Experts of a small language model.
Size: 8 layers, vocabulary 50257, 95.6M parameters.
Training: a variant of Muon for the experts, 315M tokens, 2700 steps.
Below are experts of layer 4 (counted from 0) of a mixture-of-experts language model. Rows are named router (the router's row for the expert), gate (a neuron's input weights, with its number), up (a neuron's input weights, with its number) and show model dimensions 256-383. Each number is 128 + 32 x the weight over its row's rms, rounded and kept within 0 to 255. Numbers have three digits each.
After each expert's rows: "mostly gets" lists some tokens that are sent to it at least half of the time. This comes from a sample of Wikipedia text that the model never trained on.

# expert 7
router:113133097118074155141142106151078123135141112109088137135120172191100095170095118152101181127148097137152074176147150144052123087134084093093143113146117108170058165069127163066151211132165146125159133158115132140108055151142111119102140098151201181146094148161092123129168145145110148142119119152095125159075083135154103097088127193082161157127130163149152115148087152121200054191125
gate0:142101114145138149127152097111057188130177163136152175163125146117136046149157092114096155070127126140096168097160153119132122119135149069138073090123111113177104134101168141119128081164124094055123143098095111155098085143109130191167141094118161171143100102134124186102116074072218135073091112180117131135092159080155103166109132090122120099161145125101096180119114127128070106080121
up0:166129158083136120103089163149110196132102142152075093109081175136106132113161111139176153175153096165127149123126090149108116137078134140114140167183131172116111074048157084113093117079117120106126133153128152147072014102090076111115101161150099126158191096125098100140117123138131101188125115054161154082147152151200141097173116157132125111124134094110161110172071201145164127117161
gate1:140106162107124155140125117075172095110081139081175129138092170160201111183168139125130118112140118111154112167072159172154152120048139147146093159181064052124104095130132146104179118062141149097107131087131122148097133092111151102120099089142093097152121169098137078087118149170082144165123125125107160149128105171092153147111132134110127118139123166146150174141163159111147136132106
up1:166119105158144118148124136162169101143114084124070120122084092118123107071125114110115133155205124137123081133148138100133146149183068143104110126109174087191118110128114154119136139149122143172138118163112152121156129128158141099115180132118194127084106122101133136137152083068165153092115125155184141098115127131121096081105165207160078084144167094128131078122133165136139155160181
mostly gets: "n", "h", "ñ", "k", "qu", " Singh"

# expert 13
router:141104105172165137156148133147134125127121107088154176125154131167135161120128119138101135081079115147117152101147068119168099153112088120118096094144131151135079145148114064149108065112144093151160132096184196118148127128138113153128087143112125145147068087090150171149133114117191163146140145126135098106129116108116218111125139088161095134086105175108128101157157104183111102187096
gate0:147086071171132103108083123159061174110106106131142137124126149148165150190141062175118145148088143163126119072134146104169135147094147120120165154092152090087092132136119113099107136138123122108166086129192119130117113140097068119070119096096130178120194196136101144152129152190101124117113144150108129153117208093138131134115116105111101130123089139096042208119123160109109136142138
up0:116206124161092171157090106090106110140133093104173147135091133051135174149142097146156118106140123142069157151147165101148146113122104151117162141114109120144108193124142121136057125122120089088142141133188157109173117116152119231143185085166123175155121163157129205160057123146132161127105112146075142118121174132105112158104076132108151175097094122107026105152076131149145120093085
gate1:116156101172151139146079152188116184151081134115213078131132135151108129162090169079094123094126063115157113115139114114146138156116067201100154103170138152136082153164130175175163033155139082142150092118143117196207148122100089080161120196121114145100119127093161100123123166149105101109155131126192142098082156124104098092110187152136160151079122160136144050090091095114169108079094
up1:182156163074098090072133070150160143139161125160129158097134074104131093116134177096133110106112130146116137140068191133104170141127142133113127156145107139163174149099084126198114108112123116116131100114177121123204111095178157100134160131092123132125111104114115209090138091166149179132127086138141111129189124152117140121109155159055114150150125152149077076114161105153138123144123
mostly gets: " Championship", " Cup", "\"", " League", " Street", " Army"

# expert 8
router:105122107155115156128132162113083150065151108115096115107105097177110171095177135100159124048132090130127145141045177160092109125125163193155198131158114102089082110164159111112113065133137173081095092130132134141112089119177121166109129120094087124075165145131198128167137112136122174083100092091169113136090194096173120115094094112116166099162142137159153154126125130098167098135127
gate0:111168140133107120139140113091164108133162131105137090143158167158120165116100144117136164148144187124083129154160168191103100151102184118106116153062181127132113122095115176181158110114148151132147153102090138150125172123136095100100152090114096152134067121071130128128073148131151080213091135155137090133146110143128129133097153167117091130148151118102213173056105100128120125155158
up0:111186132148187110112149113136147115167219100184099067136139146175170130145142105122131141137130143089123115153053120163134096111140135124151154125111097148138075105124056066163145091098175147131193170128086107168159160072128135112084125142122082101156123097154085112150093154104109114184152177130122089137124100102134149137206136182111083171113186154084135168077101156159066154135115
gate1:135118095151132119070117114163147168160086091157157145126106114115127157095114097110112159120090122115137217157073109098161205093097152128145154143155090148118070058197153050105054146104096121149121129159122128136052190071150126169085092150147127104111148135087162145156106139132198170118150100109163136157120183119149192142131091124107149170143145182087108101181080196115115102061101
up1:126152128158135146166150141158080103107091078147115117095190138076146107159107127169138050071193155111120164147101074197172078126146120128184156064166094173185133071068183107159099128125126080163149103129159091162116097151184052139121060132118167196174144173127126126104109143112129102145129121110122102125111152164141116099130125051136169140103129123112129086092112125056110107118064
mostly gets: ")\n", " |\n", "%", "\n", "′", "°"

# expert 3
router:105122162150133149104134167108131153125115131118160159110146145091102125135128105219144144112156139133183119139140120099129169158185124091168079137072121131112198096128121136111121151071146097177165141128203184088147169097084096125128131152127094117164147157163168127117155114191160095183202196104133123068118150139124152076175139141163127159185079124115124134147121133120101150153138
gate0:084086140153133167108106194134132155151074175162153142123103102102057115160167088154129112114090165142090058138120122090140113091132156131121159127136189177146121104170123173162080090124148130088119141105123096096071087095173144122088113108159120050098196067102083125066159187101114091151165125157157114137134205146143116144185125113049122078244222155106149135128096129152134175092080
up0:160194113163113052130127103148133201096127071145083096162114098114158145113166083119120096129071121064156203171091127122116147095085107148105134087133181040135144103149090091162176112134079152159172096163116122188148102141147160193127113112120092160103121123141135166148101099157159104145116142135130142112094131127147170129178138180142146136153116130204091232166145108074127145066144
gate1:149123148123105172135054133119078132176139156146153101187099045174152158133107118196070124043147115136157151169092117142162136118156182120100138192151107163088165149179143163143128150136153090169238116031151162096160144160112117115052170080125161164109155159080180134138132092138144173207162096069090146169135082133217091156093145076144130152142110140137122127124096096084156153128138
up1:126132093146093137150134106135077126132140171083067122110169147112109224094050090140099141117142133058171121134094151138130182129134099144091089112092140162063186156097129119107093083140138172115140130121093139135123139101095106106160127135112076111086119078111080080136158160132156164078147095146109098133113118112118092145106213129162135077129111121117107152171131160131182134055128
mostly gets: " —;", " one", " part", " List", " –;", " |"

# expert 14
router:131095116110087110125104132134159084146114175158117170073094107147099166148152120107115201160143115164161154132170116119162139152116121150179103166133134199133105165168085164085133148077089074151165082192112167127182127117185051193110085095137133076109182124091103103104171140082104091106151129150148077081126163170065104116124036104131123064200155185134163190147140147136122143131127
gate0:099184125107094125148124192136191145126101083094119169106166109128167132156181139116115144116147097114099098105113096085143155105103114161117163241164144115137101148069116142125100159140112183150185159132154104162120126105128068122138144183144103126130132173160102179131100150122041134104158230083149155165108110119132124134124102141120161095139147107159143129120127196146147134123116
up0:159089146147106080112177114103098104142164126145071131149127107107143155111109141161080165116135108126108118090099188165147156135184099122150157120136144155137144159098118128104085174154116232130165149136089077141119070123120124147082141148156166183160045087127176115135109110136113139190090118164071114126097158198083155157126123170190103152116115154103082103147112097075124131092069
gate1:204160071103162113120191141048087138136117166208140139145149093151144124144134163120075127146121135126102144164141150120135105166129176095097078172068148120051091150169143089148109108095112132137147044094130105162140133119121127108138119082106184122146146123140105127111114115158094152098131173145131183150102078142154078100153121128153114134120093152158119119108101112140158170121105
up1:169051108118156151150150157129153103140152084138114120138095094133102156191144130156118157138095127149184114151237134143107082129194178113110090180142141148126115117109116099143153076126115133182138096139103100101139165123138119170136106115179115150120111081142128162155148109157124135110158097098147080166141100122111113166112126077133184147152125157125162140111140093128099078113118
mostly gets: " a", " The", " an", "The", " No", " A"

# expert 12
router:134165161114103097123140089114161125106163185144102088168141149088013064154127120168137128078164228120124121105074110124090160126092099126094146120152163089116126123120179144145118088141129154181102154088094036100116118129158044102079125164137149162144121098154154183103099094117163100065079138081148136199119168079100129142114188155077173128077039095155108133180168162136088122145203
gate0:149139070135116121103123110125137090143211137108139140124115109136113150058130054102109132091154129073139155144162156159180115160138144082093170163093102145177138105168153164156115122148143144136131130162132129160187136089189087143097097110082169149107103181177111193060093137145157111148105149110113098143139165145112102126051125100104166117139137142193129141124129105064136127096129
up0:099141177106138127184111132130141084097072087129081107112152167208119042120132187104115102117186087142113136112161141152130119092101159086152134119138130088117155101119189103157184119130133195165154192121122164170096087119116136083141118133123124186138070068121107115181082161134160087167146146125090134097137081150137155098209132116176088136083162093118126096102140118130168113101131
gate1:203181115109114141116138058159089150099129159140152105094137145127077167102162151125061149109152147141105103110115134139173122172107102102110106112119149119131101057162160146090104176103123188132154094089077107129104127121154198129131061143105144166126155130145126097037150130135063109170075158170092132120176103126098136093107129064127123144097147130158160152129139191101105094131184
up1:088122084098155141161130164167143119122188118176099127166152121104113130148092081102193096084130085114156091110100121095134046131103140130103190065133133098192107122194062105125209139115187123103082109132144157104144129126075134133150178136136117076105093133118132111131155121106114103135182154119149101100119131126134130148089208115124207153142085100093082116116111095135141127211129
mostly gets: " in", "In", " at", " In", " de", " during"

# expert 17
router:117110116144117157117138147163143094130150100121132161135172135158122095128134143162146134138074099140109100203153159096115111148137099081140115123153113150129172061177097073095076138148142140155105158155150129096147144122135157113141122150129128147114100101111142085147108095159159149115184166111125153098117177153146181156166089113122139152175150118082118104091132069147111161109139
gate0:151083177074123107162150183044075123140101193067149144132180135125124140092053114074148138157100074139104168143141034129115153063072185168109149144136115106155090113160072100116141134156170110111110172090137159139144176099163148120157098085182089126117195097101120141116121180147104156140103158163156101140088173070109100113125118237164138115136073124179132182149127099114129100156105
up0:136128119148118154093121105130063142067105133164162146079180168108129133171136177101139152155091084086144122114147146162149135108097153159070082146155198172125139148123128146146121084103135121125115131085112130133125097105117150159127089176090148165109102115124104148137081110177144110107086126083131125164109199107089152113174139108135082136107210161060097076130092114140116161134130
gate1:104107056131068103153071144045121116119137167070078126108123158179116110107129102154145118096162084120099174078139115123168137162119103126091131064140132142141209135079153124126151110138110096109102107046134185145179086115140115182113167127157120138175053138116131131120119141130156054100134179148071148132133073172152146127096128124187149145146176111097108110171088163130054100172074
up1:143122108121128165123137116119122205140153057128128086162094095187089142100114069061148151122110131152186164103177191165080125165167104125136161120131103098085153093090110144127139131168206133162115118182113123121178088152136190106061162131116145135125115119155157154132152084050102079107097087109135129113067186163207109123118113142119125119077203094064110112089166145106085073131105
mostly gets: " years", "ism", " government", " series", " children", " games"

# expert 18
router:195118110130131128136149117118150094157112119126165079118113184160083149069093099122121103152141098159105123090089120173113123101146152126092141211207141122154146200114106121159166111132092153145130217123120125158133140121137175148131102133141129123098122137102157132158120150115103135130079094148113189117110133159121126098030163152131155200090137115164096110137120096117181151092103
gate0:117166148100123169149137135070157160122133159074105158074124107125085156125174138082160159143146126098131054134174069099116062119062090135114128109139144084123138218125094133139132104130109124153110102107070157099163095109144090141078103159159114154088114108146098068156133125125110142145126141135126086144155092103153126127150093137154126111132077157091095112117101141193159204123130
up0:096055116086100119138125121085129106077115168157100155122133106101148178114069112118132166146167125167135125148130136188095133114167138177119144103132168172214135210098152159157063165132155132132167149139120183127096189183144070127083104176139144167131163112130070122108056137109125150130196164136097131152154124108191123119133118173112050112127120142154116105098183121170195099104141
gate1:178105162182122125153100143089158140064147151151131160122157166149091144119118172094146139104096076099110093104139080057127119121132107161161127135133135146202135141056158139136091130159188087135096147134163179125158164113147112109105111107122212135142099161162128085145162142114107189140075109133089105138175154144158177042099133170139149116140131132120134139098202086108078158157112
up1:184115148139182122170086138073163117123127097113138157171134125095140136154106113160175176094133075118076118165128085154152152134150110130091107090079088153129105169103168193084098103158075112117093107143143148133111159103168144124125124122147157178178132127070099121098150076173075135131116120089133139157085115092127142068147215103091122138132108144113139088092125130104039109154114
mostly gets: " \"", " (", " =\n\n", " [", " '", ".\"\n\n"

# expert 19
router:175173139094122141135150125092131169142150158116134186139133127071150147098144151170123110142123211118101143131064151191139099140108111150126133171052048070150113137137136164114037146136121155076124125131061058124097142132104106110118130143164100111125098173176104163137134126102170065178117149139117107181155132135144116164118184080200162115087089113124118148093158116112096123144085
gate0:149160072148145144105116123161096176107107112112198131132125176141120044129138064215106166172215083163120045153076144130120132139168116101173130116115161085118129154097149069127087154197170133126130120202112117123147109083160133153142084117173143161172083106070158215119178115134123160122094096138112083111077107132128125128149092130125139136165090101090082122097165140122081126137073
up0:110085168180142107164095141103162125172105102098191136117119108125141200091077130139129110142132130122129131159164107152100137133105157110110121140126123112131142114130141136183085162098115108114158133120151100131136150140201136103161153142061132132133149104102158155071144118120091141092159048124152089105172124104109130113154159132127135154132123155118109157189165149075141135137138
gate1:107159091167112167119098158127102117072134184178117166120087128186094055104078168080147081129119085104103120167142124131171127108149078136148184183141181132127103145083141135125110126115149128183160125124142098128102166112179115109123111126086100110139142139132142142156140119079101128186187121180150118134097121082127113117152166097137123111135106064152101127189180139130158145077130
up1:098119145160143112101153130131092122135142113159126121145159113112120171148077175125128110065076136140041091106081151163091104145101110151093089110154109127125133144081168086115141117099200125199137082099104142120117155109140136080107086094136126148128181096130119119083161131098148141129117158149084184115166095155126125108145122104081158090172127096152126036134145127091173057112142
mostly gets: " was", " were", " is", " are", " has", " of"